config = dict(
    n_layer=13,
    d_model=256,
    n_experts=16,
    experts_per_token=2,
    d_expert=224,
    d_shared_expert=0,
    activation='squared_relu',
    moe_layers=[1, 2, 3, 4, 5, 6, 7, 8, 9, 10, 11, 12],
    router_score='softmax',
    normalize_top_k=True,
    routed_scale=1.5,
    balance_loss=0.00664,
    balance_bias=False,
    router_z_loss=0.0001,
    n_groups=8,
    groups_per_token=2,
    init_std_router=0.00724,
    lr_router=0.00126,
    n_head=3,
    n_kv_head=3,
    head_dim=64,
    vocab_size=16384,
    norm='layernorm',
    norm_place='pre',
    norm_eps=1e-05,
    positions='rope',
    rope_base=10000.0,
    rope_fraction=0.5,
    qk_norm=False,
    attn_scale=0.125,
    tie_embeddings=False,
    parallel_block=False,
    init='trunc',
    init_std_qkv=0.0407,
    init_std_o=0.0,
    init_std_up=0.0407,
    init_std_down=0.0,
    optimizer='adamw',
    lr=0.00143,
    beta1=0.9,
    beta2=0.99,
    weight_decay=0.083,
    lr_head=0.0113,
    grad_clip=2.0,
    warmup_steps=286,
    schedule='wsd',
    decay_fraction=1.0,
    decay_shape='linear',
    final_lr_fraction=0.0,
    batch_tokens=131072,
    seq_len=512,
    doc_mask=True,
    z_loss=1e-05,
    train_tokens=1519000000,
    steps=11590,
    dataset='wikipedia_en',
)
Below are experts of layer 3 (counted from 0) of a mixture-of-experts language model. Rows are named router (the router's row for the expert), up (a neuron's input weights, with its number), down (a neuron's output weights, with its number) and show model dimensions 128-255. Each number is 500 + 50 x the weight over its row's rms, rounded and kept within 0 to 999. Numbers have three digits each.
After each expert's rows: "raises" lists some tokens whose logits its average output raises strongly, later layers aside; "mostly gets" lists some tokens that are sent to it at least half of the time. This comes from a sample of Wikipedia text that the model never trained on.

# expert 1
router:464458491458473517572535512547486452565531589535484518487490446433494562493574540462682449514463489512458552557470555514576445491348498553502499471461561490421509523517510487513434492486510491474503539462543460421481451490477476437604495527532570567475487430558523495487515466550539521514363410537467424508580474557516477513553468419553462548536580590566396614635507484521432393425467
up12:499452407461512501507476530565434426483502442559402521445484551499486475437568560405434579503431448458535604411513509483526520542418439513578453620506469483437546562501528452494480517453459469524511557498525596491433461506494517388536597459432472469523539432546563430536429445496497564524420501506442555484519449563611551603555528451573497493485461447515518506521566493537560551553526
down12:540468512457503503481512440555521508541504423493525562681474491562517489603505538454507473492511491558506513560535596520552509484601464523524496559562513476393440464574487540513457540485486526447523444524517359476495586447446463578478495499537472450451463490426533531462497526559448387517453475468559519540549401544479486392548472584469443398504507597428520402517473472492518467478549
up13:501596471498420535507454500487581476547499467523521471505473482378569493543555448453506474510544502568484549616455498491551518502455399523485522542540436539444545501599484473553491489471502539554519467423436479441588509547575494489564445502600510527460557437462532532473440514542486449554474419497433555384580498545533508499447582497477448443413519432454472434503495426417415435391507
down13:434474525560548485481540428555487523503449530534533505498498521514447493491473520362467473601506529451593515514446575417447483448462438455580485485504594530536549543543555491469485493548544523443451515530592476518480545502478489423477384527483457432473575533506479599439515472473444473385595495433528474467504393500502437537468476454449503539509469542504563522565527555444651441584600
up14:622439507506512594517562583551578515476566592512478507525546458437510441512497548503551397545592424482573491463501521475529437456555465516445494458519560379463429418429444467472436510491502528569453589526463472382536505501478402480461505526509541476554551457535568584483528498582538482471487436549554368409631446491534408518489458460466498504423550490463466581582518431440516510461493
down14:505507543554607506397511517450449461566534464502508479565560493503471556574532512495437438503473591528443544607556370525456636521518499507461468468594449521497451532514437564474508526487482449501517446400433501489512472395539439494505531447483489536500477406502545452418440511481468620527544476543358508462506496439562537530487534553558528514535486487474565383538528537569520485548558
up15:488539455503441513605504505482508508571497506514545641487530440413505530509516561429443563484460505513492450468538442444488508506382473504594551459525525590531584604503550382520500501488576465494529530408481578507584461552513501500481541525520552532519480427583432430476402517493536595573429553491535566530484443419483589565626563463499516536523442468489537499506421426496546430558544
down15:436498471522432516643500518521542499437417539459456513506495450522540383552489551529472514528514561551470546504576470445514524459478458603497523474526503527464449491526576380410545516480512470506538481523458533444443520515435552563548509530550485392492430401530408522539440490545519471506456420621489439489422451459412500473514507568537408509596484529490458478476511589453486450500554
raises: "\n", " or", " (", " and"
mostly gets: "s.", "es.", "ing.", "y.", "er.", "ation."

# expert 2
router:552507505471453618556533482534501436531559517544504519417508421503464591497580575428497472471424411449538548482509515475540446512453412499470491496502571490444575479495521514538483489469475522594584555398524549448508588470542525454523460456580519456465564485531449560489527496585423481494459506481514478497556486463486526608578533451581499500525451510566463576526521415451533428453508
up16:381496506499458477465617575492508532564556471486456443489433491553413473485502457427456476435519397548491520506493485425600431488495522527488550499485501531478519557485555445524441461467513538448502460375543460516572425500528573519545471456481610455491544442635494493448535518557494482552448497470586481534412424427416458583554450471523619562469435535605550505491499484495558467439513
down16:506682565480473456536419535556586586393467472523505469498522547525408527370548509391470506540543507434498520494461501539475423376517567531489547505515514492465539573435461465506551401415460473470477413568511476492503435510505535589505483581446495417479537504589491477478576453445528534584477491552400518522528478521527500528452486526544503514513572550508530573467585472507496540394521
up17:506616504476500557477466486476538566599537512479513573500471574506540611564530439461538412462528495473482481493495506494444540489341470505506384577600529566432474457519572503503493493476448420525521476488495434426522605578432471530573442521509462503463553521532456544524491475631492449572430494542444495472458598559430511477547531474496417438495543555510551510529521528518464494560488
down17:542563536548569587530550421526546441542492533472424421564495463539495495489536479515501503461485484459543388495518417424461460463497507438580471515464616541426478550536547610478534473508497506497450460558342491585482446484535519607448518452438470542476585566504620519644567526508477500409485455633478541485481531495486514498480482520480578489531487549534477446569518397503399515471546
up18:600478507517435549521499476517467548500532404522559380494552454508574528539508409461543506482558497455535487608441574532628548501520516484419548512520450504476504595463499520492490495539417531499526512397488499511527525544457519494394567448508467410524511510613515523480434575559529539609507589488426478514467540490460466602567523484443496512456557522578493452473606505583439561421534
down18:523525525512491514554498459505487504318524472523552613570443552416525398523529451572540465480489558558497464470450402476523448432500518468525478580552591410486627490496500568520509520523506493489510544544523433469471484481512546498488512513440414604517466466495535432418504514581519531435519458496471425445585366560449494522557545484506418453407442455474383473541475467447562479580451
up19:484444420559420460489492518398478434518498526463409563432426488434528457557521541536487470524487493526448588547510454523549474559534520488488500530484507625487411465581514522568507517488500542382461585522498508462491459461556529474522477499471511545482483415500507580606510434507458449420455480527551444510555471520468533496501461485477441543578580490488420436485486454520559423449390
down19:521494485558552488500467551503549490547553529440502494518527549494549446452541374514471510481496502452516480539428454474501491469489542495495426504577514458640418417533571558546501468491519442512459474490523590469479489507541512488514467564460551502470487511443441578410527497584497426496449489503557518528498494532513504504419494587477493597540494505430487478498471439477447476633567
raises: "=", "General", "Scientific", " |", "aza", "part"
mostly gets: "\n", "===", "==", " (", "\n ", " =="

# expert 9
router:456486462465491618540549521505463521511502555552510513438499477495480530501523452486541543542415401399510548548565590546521511460504459597427505514510573554426436504511493448566484461475518467494479523434536412446504509425473475452504518451540442476453465419523580545490497531551476576548427491473536510460525487560547510530558519389495467522483510589526463597508524474552509372500445
up16:486443498526461464460485508459572535526562559488476498563547505502554478491512475513436486493496533471456537503590524433461535562462431518493543485509546508484464513524467448540416489480520427492475534495547542460586583519516548456553600411596430529485436453472570538408459507563476552484490472516542519448360458401512465460542464468449462573396480466482491455505503417431447474496432
down16:524514491509402505536518486502484410564540446407536422599473459457545571469494507560523481543556541519467571523519460531569505421440468489458514511534537584510527535518555444456447454494555458565437521443543459479414564531582438510502510547494513525465511540498451492635513537502523507472520536473565482576466537517489543482466434566485485577522539462487451554458583528489478575476498
up17:580516429429430490548402472467460489527432582486499504509453488433570608556566540510525567497517468555501597533527505521546534502487539531439482603477404572515574540530562522500541541407487445450422510438482501506561523420535457487480532555479503575439521514485484479474619419480426539486475510456497405527479574478426443551509516423507487416521513473558579442473568512403529448500519
down17:488530457482466554505472545494391469426504519411477476479440472433630507555461467523509467549518525465474609554573482498548461529449559417502485487457473429574498522393530436596395534439611452464471464409469422582559524430490590454622551503457529531521552477482428547516493511591453486475470623545475489502470501493547525492517489617467425427379524514517545433519572532487470520499515
up18:459550495442389626430542537544435448479415509499407523430518501520494428527493494479518478531474522473440600535557536512559404529440418516477415538482535508494456481494481423629458425480540461503418484526564432408506442434436520455472457534429478455479591450537472447521430574496519536554453471460487490483519521447540442552503483450475494574558403537492379555592569506609392355416540
down18:453473519571532496505513423451484548497443426609542547547551528437554481538495563536439513420503437543585496460402543423468499516510486394473495566558487457477497482432554513530534548563500456414592410526579527522427607514378558521548535467535528534517515525500498563544474460513460459442498565485550490513450500479453459454520549606490543450484411462527538446482528474500597602583486
up19:512519593554455506534517518509362477466455494468496459453445544538480500600585606386395515515501494570424585412482454427531508532447570550514480595560486454454542471555528459487612495455493458551473471511440476523568491358445625502449484534551538428403475468412537589577584450529454494490487505560513448457573514440563457524534469475448472461563439524482496423537523592500503508539484
down19:493496566423450429425493516401521542499509561422491439584544441549458489482462436539430488404474534592541580470540508465491362405522504480439486581547391553544451481521499496472449559499556537474499524520485428501493552588526469476478575487430517507544399465480504480513494505506515478448544434558500526563403540499519549556551508626454499543523499479425500467480507476471501458492473
raises: " and", " in", " of"
mostly gets: " place", " years", " game", " role", " time", " debut"

# expert 14
router:440495495435518497509489452530482522611507521587419588507476507506538464601492611462486492539414468524419596565371469545533530549427505541432481509501529475442484487546570377558465517483546452521581526431536485459503513462529557450441526501539562475494552472512520496398521571547454562588486494518552425535501458606553455553510537432485536538527518509537452581503502470493452482463486
up0:472460518521495484548558462544582442483549548552569587553635498385533562532434514500558500508445540471486535551486492487463483501505488486513442474627508598476521469481514398509539462507437486619471502486547513426417590481612536476477453398457377475503452441473510483485494573549553507512468582493438587462434530451368433396518526445543491471492430518512495506488502370487544478502505
down0:429486446517512537515407498489500465469537518551508441485483495525555419441612488536564539521530454555473417481438506457493523369509506425553473505520561536502439425494514427477502442518563504491479490520568473531418554424470577445416507441452521541471515557468543501521448477533581505521556488494568429416550424526503521506575412564564528511486539558474420494516447535516515535560518
up1:498536518460589513552525536461441396532432579527599542524668418572460474409600511480546493518483482573525529491547493495483460509548500520489487418495530454460468447464541618509576451504469486531522574465529553483579511474473548434456526487532522538457367534501575571425437409401504474486499483494577519512424463527454570588539532444581473451514589472432520469537447416460453494421399
down1:541519470417575508475462495414505545482493499491525429494480542515464442522505523488502475523466456385516432448522511444598472583505508478429532476422416434486499503435489538493472516495506460564469427490462531539569494520485600508474547457535460456640458439449394488532512537507523489524459513413547588471498503535489445572542426462473453498547550552537412604525433438538425534585493
up2:369426547482415443450494497532539429537541532512532479606496513524515487516506517488454448470600502611477497577480452504460476428536347579547405472555480573465468499537493502566486493477551530494460463515523461418492443502469434472397481483546509460416420468569509512475509547486493459579433484538513507462488428491469431494493550438496473566447559365517453558519544516483479543534517
down2:513479521489555518566510483515554482482518468478532513496518503491477528618541518436549463552554534449462415499511548432515505522572573456486411437529565511453437494395510492493531413499544508502429424472456550506503574532471468476502431499569495455513522470561444519439521534542497555458539469518486460462507520448419489547576528496444457425451494532439607538504531592449545586556520
up3:554544476471583493479471538559487577543516525488448462529462457531557513534516507482452423453535404527505470505387548502493552508454576496519521489520522476482618445474553542517465525488519472502468422554519509494492444476442520476496423529476564454510506416415432561520432509529501491554536449565566465522564475473520458484474497509539588482481567477572518450508503440399330487650507
down3:400461493524515566479472574466486500588414575544421471433550495460432515463572531453450559532451525479477518512572504462510413503471520494510495439475462504435519461466469523509551518502475553467583477484499510401536512503471629512502627427564467508526512590610447514534414512456509393440418594536481529509470513499527487463561546448452547531539418539458570550481607541519594475495458
raises: "w", "al", "r", "l", " in", "."
mostly gets: " and", " or", " &", " but", "ical", "ational"

# expert 8
router:451504545556537576581558443552511496577490560581488511438486484488514536506534532495500523406430470492440520582475523512518478486452494486447474539553568452427520484503592497620480498502463437515550566433571465455479577539533514524528552443593464479497454462542470542431491582601484562456461492476552508499547445525543411465514608417452514562466554565514494448531533555532499396419422
up16:542447530536492570463536483474558367460538508564478566532467579578575407460515506496490482505478553504488486591466480498456510508422538528478598515478444483441488494530559474596419437561500538486440527539491438504557532507517479502516473441566468414420450465460519485441587526578423470436462511502576557471466494568611380477528545479543549508469499546602450496473500587538421526442495
down16:494495526490577530500547586520624540455520504499480538411414555504520568333434564388467427433509469474453526570513446509539525454517603556446510490484497479488497515480492394501384496512536373517477568457466587487512523610513452516524477543458498496511498550438558469476595449504497484592476490415511538518465466538543385498464460432539533478478444481486572403584455465477537478550559
up17:434594433500436504538458422492530494519555596503551512534595417488475515524500460528495499496441531504483534554529431434445461546482511493424595543537469530445554520529488442511414544438451568621544459448526503509481594508483498467487484444639470408513461556515477541522432523576563474474484556445412488582464526546414475547484546480384469479549491555480589484463612564490499467429525
down17:585532482453454529478541412537564476572458450592450536493551618535455483480565484509498592481514496491601529471491434569468515509509509602511476548584464455470483550517510480565563568485511508594513516476492578464481492479518562500545473486525492508506403535473516525526416530400504520441491585573465489508399463478352410578563494528470424529551498509462532601450525457483591454497518
up18:500537599566489489625552514458490473589465523550452548532383538485396412507555506527489436533435499526471496574533414558551453523484502504377495459606574454535477497416537468486543565470446516409377568498542502472387624535510522529483583510509436514507458549487516530563530504580471584515469474447557562510535504536467407510489560454473551484501463541516359554498488541378495376433479
down18:457462548445435527449484438389492462557356506515521461571539480488577503483567515498443483502578577435505508577458466506536486474557418429535487461494384467506499544468522505562402499539450507558552500526551527466548562565523487529501537477524440580556517511508566527429546544480496508533431450583536530511489553581463562537548510600449492459512451556441488367515546554507490592446455
up19:414386534506517581528624553607441497507523567516579539587568537493463482488509524512474528541477572555470503494496526558464539453545568485462471482587427493556518510535581498458448458532488419580520529496502462505468459527547445522476503491526489524439520455538522525560469507581493450496451469535530559542486537521492495513565474478447589469520488541527518541503500578543532382416399
down19:554520498567613549526495510530460520465470408490431501511441474534446602531545435549530538553426527435498514464537486449488588488424578563491483415541504450491458509530450472408590525463473531487504547443436524501571536464481550464452481612472506459429523496503462523531518522458563515458503550526502572486534515545505464469445513649490511450539524541463353592531519503451554455492520
raises: " (", "\n", " or"
mostly gets: " of", " against", " by", " off", " Phylum:", " ESP"

# expert 13
router:435515560512450543529485509507436487563614584530476585528498459443512457572516546414577482455525477515462576528401532465466540448437445473525497484539524503385489426517559487530471581482544491625496430460507438375498478469517505438480467496574498476537557532523497501418547529618442485459489386536489446476626434560457477504495475442512493543505546573540518550612536516457508484490477
up0:525527550389506505460486521494463504503446534576447546486489464513600463533477520416493528436455530525504536513430465466504509537486520502567432542445466524483513535413636477527415443487603517465562486496536497536592479543532583382487467478563562569411560567561456505552550575537474522477494390432545559582520505520487473506478575471559515472535470484505509536564555470440489502546492
down0:440456476445524445532534491489503567602486400479519506635484541419529621537552480571503411499554490409550504551495495576528462516497555539525615542500500593537505540424465511467531530477411543414504452481563466484441500463477548534404447516480447518441476492503500506516479489455519535459483541507557512556485424421514524588535536333446541543530523503458519518434471499548511446455577
up1:547400432465517426516615521506486434553492471511508502548507454622508519500532571457419437515546541450501536586496535524545512582403504546542429413587475453467510477555515517491475505541505493560563504502541430562558497512564472397464503491514518521429502514541476402394616429590538497505503480515508411493503524502471384507608534450505461591474523593463567546500489521438527517551562
down1:583511384512462387541599505407522528440442464564476469494517513507483504522532453589419523436466602508519495497409453505494490471514487556518548477573475554531503465499543555422505474461464566548514376530544490471515498440497518658511485514495498570533455521514495627505518542510506458510544464485457551480430512463485509455495429532480526512461524484510402453537457447653472417518427
up2:504450487556439422543502557506396462507570511547511474508535503495526484461476435481486482426492516493529544580584559518503459511505537530501588484486535571485479440426466493429530534476431499478446434510553527464501442502496512510522509501547550492431515519607477528562603453547484526515367483598475498389610524479479535574479472453454442560526469454485562505578547473515421465405459
down2:537428466567535482463556378487550541490565472456546465435495535510525512509456413535406492505432576557486502505531457387565494514511509474509465571464492510541514446478516505538504386513490507498570509522473471475526449457485598531500553547513551517481444560437484578457444488597491466383507521528612514472492490397443421490411530539515566384584484508491479349509488543469588423484447
up3:479455485433507595554507530552520472498590493495511526417493474435452434538503527424510562449496471416490590458508550624502501596464519493498421476550551531394525474478511541517583468421476439410503482485447579547554472484505507484459408510508481469522564541489518538398519458562473525503466462497482486608489445493487487540519581514558478460467481507548518586453454478465517463542572
down3:580464491502530524489468498474464467483479559452513539552551544411441458431564552569452572535510515474489473396446600578487545459546419530526486592481564518501505481565514530505434471603559561384554583542513568562427571437499445493387452475537538427446453487403519513498569511573474499479418438454435527522456626406485492563461460611491435573492465474468505554418486481393534508557412
raises: "/", " and", " in"
mostly gets: ")", "),", "\",", "}", "a,", "\""

# expert 10
router:486544459519493508546509402568482495493574544612406483483565495485485500480521484509513460448504472499619574573489562449556434508488494502517488529493595522354516489438643423578496592452498459570526537502508508461479587534514533413521502478481528430501462533543457554547549581515470551495492430506589509566509522488433471528478565400509477540585483536543544664529560530516502414504442
up0:527403604585531490523491518537459508596502545553495546548482477467495456538525633503591396460513478498494629541353525526538465473484418586500436566515488496424601519520493488535539450516483521526468522443577520373467504435471479543494459484514533525559454408563545526496474474621489530517487431495456468457518474585490398439566519417608527531422523514569499463522603512498436549507515
down0:513502494356496450528502494504586541482496547492540490489561533544400556440501524489444504416461551495530481564492491488477569532476557566513528347415498543491421586502546561504581533582524487474494456478492485365466475536475495566492563553473521545418472532499465415437394531479463529414562518511461430506426498511516518415574483457514560541459410517549472488573567532511550490570552
up1:409406508547486555539517492472530562460484468463526617499507553490500552465387516487528529495496565551544530510400484423426452489412434437483588421547516411399505542450437549437534564516510479493535512517486441389581481355509501449506535504528570607611465517559383516534463573563442546507450448520485484452496433505500356556564440484535512525504581508479504554428512526448504526521544
down1:462474466562493509587473471441459545500456509505490542363552537513521553496525459408501451504475478516563522542541592532504522491470590551576514462500498553494487448467515508427568510504496569517446429581478498406470551434488536508600526472443559473547485469481380555503427492490604518554573498501525510519494437565483457487460504599505454592525505519456483563439569462430556507495454
up2:450518423488489507442415469466346552505468442477567453484462407503422557539512605549491556421464493508514479531534503477505454476469476476471457420478503452487582517474611466507533474409424432534410434426577503527548547442460507450482530489531490463477492510528537388493466429478431478513484501543534532404465561561486545536491488514440565439514536450593588518465569457537524565523402
down2:501565495530412531470517489513488435504391530555532382579420458524537515518468403467498573578418495501481469445502457528502492443464487434398524511555543417474515479558441491599484425456546483549536481586518470490544538476455501584529604409437508463442430491492553500482478595461526519520502393469556507527469394623506442544433402575484518490455384473490438454464503538557532522491445
up3:407524608470396552514407522552459521502475520535475543506530499454534416576480563481436494547446475532484517605524565505516507394497505400489551487475512489592442526501448507516519429477484468520547502484526586534474558441562585548474510509536496442493479529540431516460515581469483460462511547456448506501425480486487487381547480454413542434477472410501475619517553534466492512577418
down3:410372545490475494493522510576491448496566571516446631391549473518555409549456468507484443565424494408467455535441510546511449441418486528521502454467480513499399500479543498573524479531493413518601508545512500488495526592629524529501489520481522457515555561593522565452369431502528510442465456485539508438492554467471565469422560688558543531469575419485464623538586543539429479514479
raises: "es", "m", "ag", "ing", "p", "c"
mostly gets: " Sh", " Ch", " Mar", " San", " Z", " n"

# expert 3
router:515554481499474448518515411553465462535556547524480486464608490431543519481518492407506436485505499440507566528467592406568380492438470566492547530491579575479512526541558422546531536471488509525519503427511500448478576488585500516570525518536516450498469445592410511499538550520515597509446511529539510447517518463412457601542483385504624525521488533505501577477536492468515402496447
up0:491484459511503520566609493479490512528553479517520486570497453487450559490541539436531436522501502380543535569448568474483402471488577454462548421408520533513468560541432431529484522456526508472463520595543524452427471551419503506438495416510485467514396467532492495355448525513447571500342493492459586477558488431501450504543450468567445482520516507530425532510525394603495536416495
down0:447568471480398505496444465520547495487485557494444401477414547452502441639504469543401535447581481436497596541538461495478486511500508494489524612566467513511466478476468501585524526407442416626487439530527408485539458538515495493523523560583472439511518537505438513350413523476509537442500496581490532540518520476461525498500535696469499549519492472451550496510517484514457536518562
up1:463536448606531518476469507432440474534544469475491579519506443518503507496459564463470486504411449541456520523568476450442552611466479510520442429489471501510428411527528512476531485503531473420562469494448535479565518513474459453584516534536489460524405507527564428526483554508482528558504521510534592552549543504473464542568546500450425517492567598527483581568544515483519556558535
down1:546492605535546560543440512602527444488503529496496553510518421544521460628520452517376547556453420450533404517692465458484511538473424554421572500479533466562515526427490466444482476548517485414469488556445521514504515538558317492425448498498448450543489551497545473590466481484447534493519508487547473470574455428590461479445489560554507444483389470528541604560506434456490524443553
up2:532477558430462477566637532544588510482466542490477500499576518523457515571515495506526493433518579499370591417456567527550426579484419540475566547534450512525563475596542487431484473440446475448530486508526470555443540506563467500504562573495555491530517478516526532483490576493376506522535432477513479517529488472547489402530496527524587483507392453480546569494565581554398519504548
down2:462434470467533472570606494521499504539539517465503453541490560502534494491502542474441547522528424497554509445563451647505556467513387548492443524459427491415479441489524544461447391488493498483490509475501536506525461486493452564517504580556509518521509532505554549548487506486383478508466513491577456477449522498454506390503422510483476414436416494473487510604447511472573430501515
up3:498498518603467492472426401547474520545485511491440503529453483512531482443446525504507488574396435412569617482403460460566449604534511498538419473493497531514532581462478508614523456453511465507475580489534507559463555494556496470529455496509519490440490533484534468408650449542430488588588471393481495504461558503457532579524511525585511554431500488472508524542610547518546528454546
down3:442579564492401504551481533540517457504500546553513512508489493630573522481542456481544493514491395439520454631508493497454476616477478442479601474495442551586506496451542495524520499429482405483562523457477427592468548514475466516586503544542494456550506535567499422502539456385483492425457548513445520500496454467401436421498429519496437454546493429515553494464525569483546534447597
raises: "is", "c", " |", "il", "er", "it"
mostly gets: " he", " she", " it", " \"", "In", " It"

# expert 6
router:519579466460507446567471477513422458608496473549490507418579483471506589475550533432497462496515507449447553588474569518595466528502555537479486444545576542403534529550495500491522516421453479502560502456535441407534490466449589397471482484563488570489493430531466529453525523545532523532502452518499505451567472465488517475543553392506530505507522581549463501553615487480498412491475
up16:498568484557529472429474502547474499502545500566602487524570378502435519540469491459480467400539506493437555593549481449498575514477607495477441482580437545354515505581537517532579525449483547460435488484450578487477429497596549406629491529476478497452498511511468486477483417541448484543498527579535496482595489378520553517448507497494572517511510562561484503473545502507567487548442
down16:571497539551558448535445504606509448516416469562546352580552482540428480482519445498513475497592524388498481611502573478497532353491534560470548476497511585473576500516482567519455424505424597429517507451503550528450512525550489500574443505508403485504495454431475472488500552477402476488543607514502495492593371443539578530484448610532496448505503550520476552516500488512427483519491
up17:430545412525430471537489523467482505520506523605426576533506430570526442491457511493498534486565522427554562535424608570526514497525439467500492420469461592492544511569523430410547529422471490443462506510490492521549517431374541378549400593460588558525455472494589492403494553476395578577505462515541510458555523557545507497548506501501420526594413486564575579613525530465531479514507
down17:570586517447593479477510465512553534524475498439492407553486504479450481531493440476510486521618417545475562462467499584583486419369463434497528440494448473447543501484465488485431512547564473553460430483479461532581537557510451462544460511507521529483612489531530444427466496505642506513469523502420571551519440484494520428457488521466508465493536488499316479445448468503362475582467
up18:513559493476511544450461473606547534471512506503437491587503361505522381506468490632557501362564495571450494585558503562400501566496606542480468456513512511464477527529585548513477511492482408577470548489500398413487509523501556485486413478555468495560577464466477495491544516569500422545491392576453493530509498623524487567454511446516503585472519541544470626543511447524494461478504
down18:586536375481590406422519452452509484507490609504440497525561542568584486508500469514484392571615552413543477526536471529411504388489498519491515433559563461509539530503577545520403483559489445493425451537626504554465500517443493473415542439426346410391498528559454599497465545499484535448554417520512513403550567507507508458396465617606471554534486528565535479484554509485472491465505
up19:489374543518472521492605565528495493532560533603475546484510498421523463510456603510445471529463454528577486393397498547491675514483476444435585472526542504522476533437499509489538500574469476470452549491463558514546539476524489519500577502493444502609466566452528539519564539447471474488515556446546400503486541557479450592544430515450555523471450544506444605538514476472580549462490
down19:538530579514526497493439441510507504468514477504504556516419493483543442462418512526547388502480513482527405341462503529468517618542510580531525476579485550547521577546471560449470478538522438496455487538415492539546444616493562539490518457474513516491471572503481553554495475508557467521554529507462448536494511541508582558409466625517586495484568515518390481477525596536545463525519
raises: " and", "==", "\"", "/", "–", "==="
mostly gets: " 0", " 6", " 1", " 4", " 3", "1"

# expert 12
router:479410432549479514544411493520491485490480558553499516531528582498531466545510496462489515421541458486548497505396508563575536498494456515460408511608494511434514579441572495534448406466416482552554594447562570455486507513478520435479504588577478505449559473574474513500598509544508591525425526445541420488542482566493495473633554442577541556536513464581461550490487493481379503498542
up16:440493510462445473506546479603497498524492448539470504536556427459503515553490553440482507443450547396478504478487498350530492493502480547528453506482487484505507476555579471457439505406484559421556553526474555537529485418531516513497421449531430548488505572504485517519487592514496472625388457523511509488512510497537407525568451505540573468453452515509506499461602524534581494533559
down16:492522488427531470475604550534547466589486575486529516495487454548440492496456474513468482417466456547529493512509527403420480458465493393453547523390511504444521479500474459480517573524575535460545486480534417528445518472481556500532547410440418512580565584475431536583440465517467511452570438667424485501495453494574530524418436463550536565533496513532466524595559553482559489448527
up17:592475460438552449476504488431517478632475499555540553526534513504589556549478460497481498409522531364581512520615461421491497452520573492519581564566446454461442585553452438615471567439458501513478540449452532477608463418455534473528498484457483466494444490548467582529461437485502396495550501452535520493423528421531488504486507461535462509561488463506503481515540460492532462465419
down17:602569523446441502462555456463420489511594559463479545427551513477462472489455433455521459573569522465439452518567541486431544533494461505478557508572504538431473485402517530608543528469488467535493451491417408600510485378532492456528476497451473495532465487464517482549523550496469526528567538430486405506502432545464562441521579397553496414487411516627523475520408449467556497423447
up18:567464499397548501509547537568433525551608634453430444519457553517534510515534483550476506479488447505465531568512619477480396481480504427418540570462493578480413513598438451460471549452461465549503473479571549441586626439496472528565477469515489487495549469470520630432484459448400584633600404517488529524469486504561493463526541447466478558551431536602459529500508521613458500520516
down18:492429477502496510538491487535528577502582483383483479505509538537446451479465492548436554499467492573549472456580486443468505546496567459467628464357459488469480602546512470467415485473393574502511454525511497482443425508483560564543498517402490482421514493532510507495507486562476470465454523488528490549600490558549486497486455460531543454398562547599481478421498462503522424495522
up19:541543472459465521488464430594470501405488530556506534457596535456385448512461477449446516450454503539481549502386507424495438475519513469502565616451469405455581542523475533622465503421511544432563519460560503476484459492610388548469534501547518555536574422496497458504465406548581544516561496488525492493469527490470562513457519442493448599608441484525476477540495410480611475522503
down19:464514451461472609475444568544518549538573471502573542524563520523534439528523381447433482481578569525545407451474564562506525561486544456529507514437518520478537479482560542440474541489567458449466458400506537458506492574550450518484482542445541414470479482464454522434431451475470561452502490450540435627600487514444500547590498672411504470512498465499507488478526438459490436461504
raises: "at", "un", "ater", " could", " or"
mostly gets: " =", "==See", " by:", "″N", "°N", " Born:"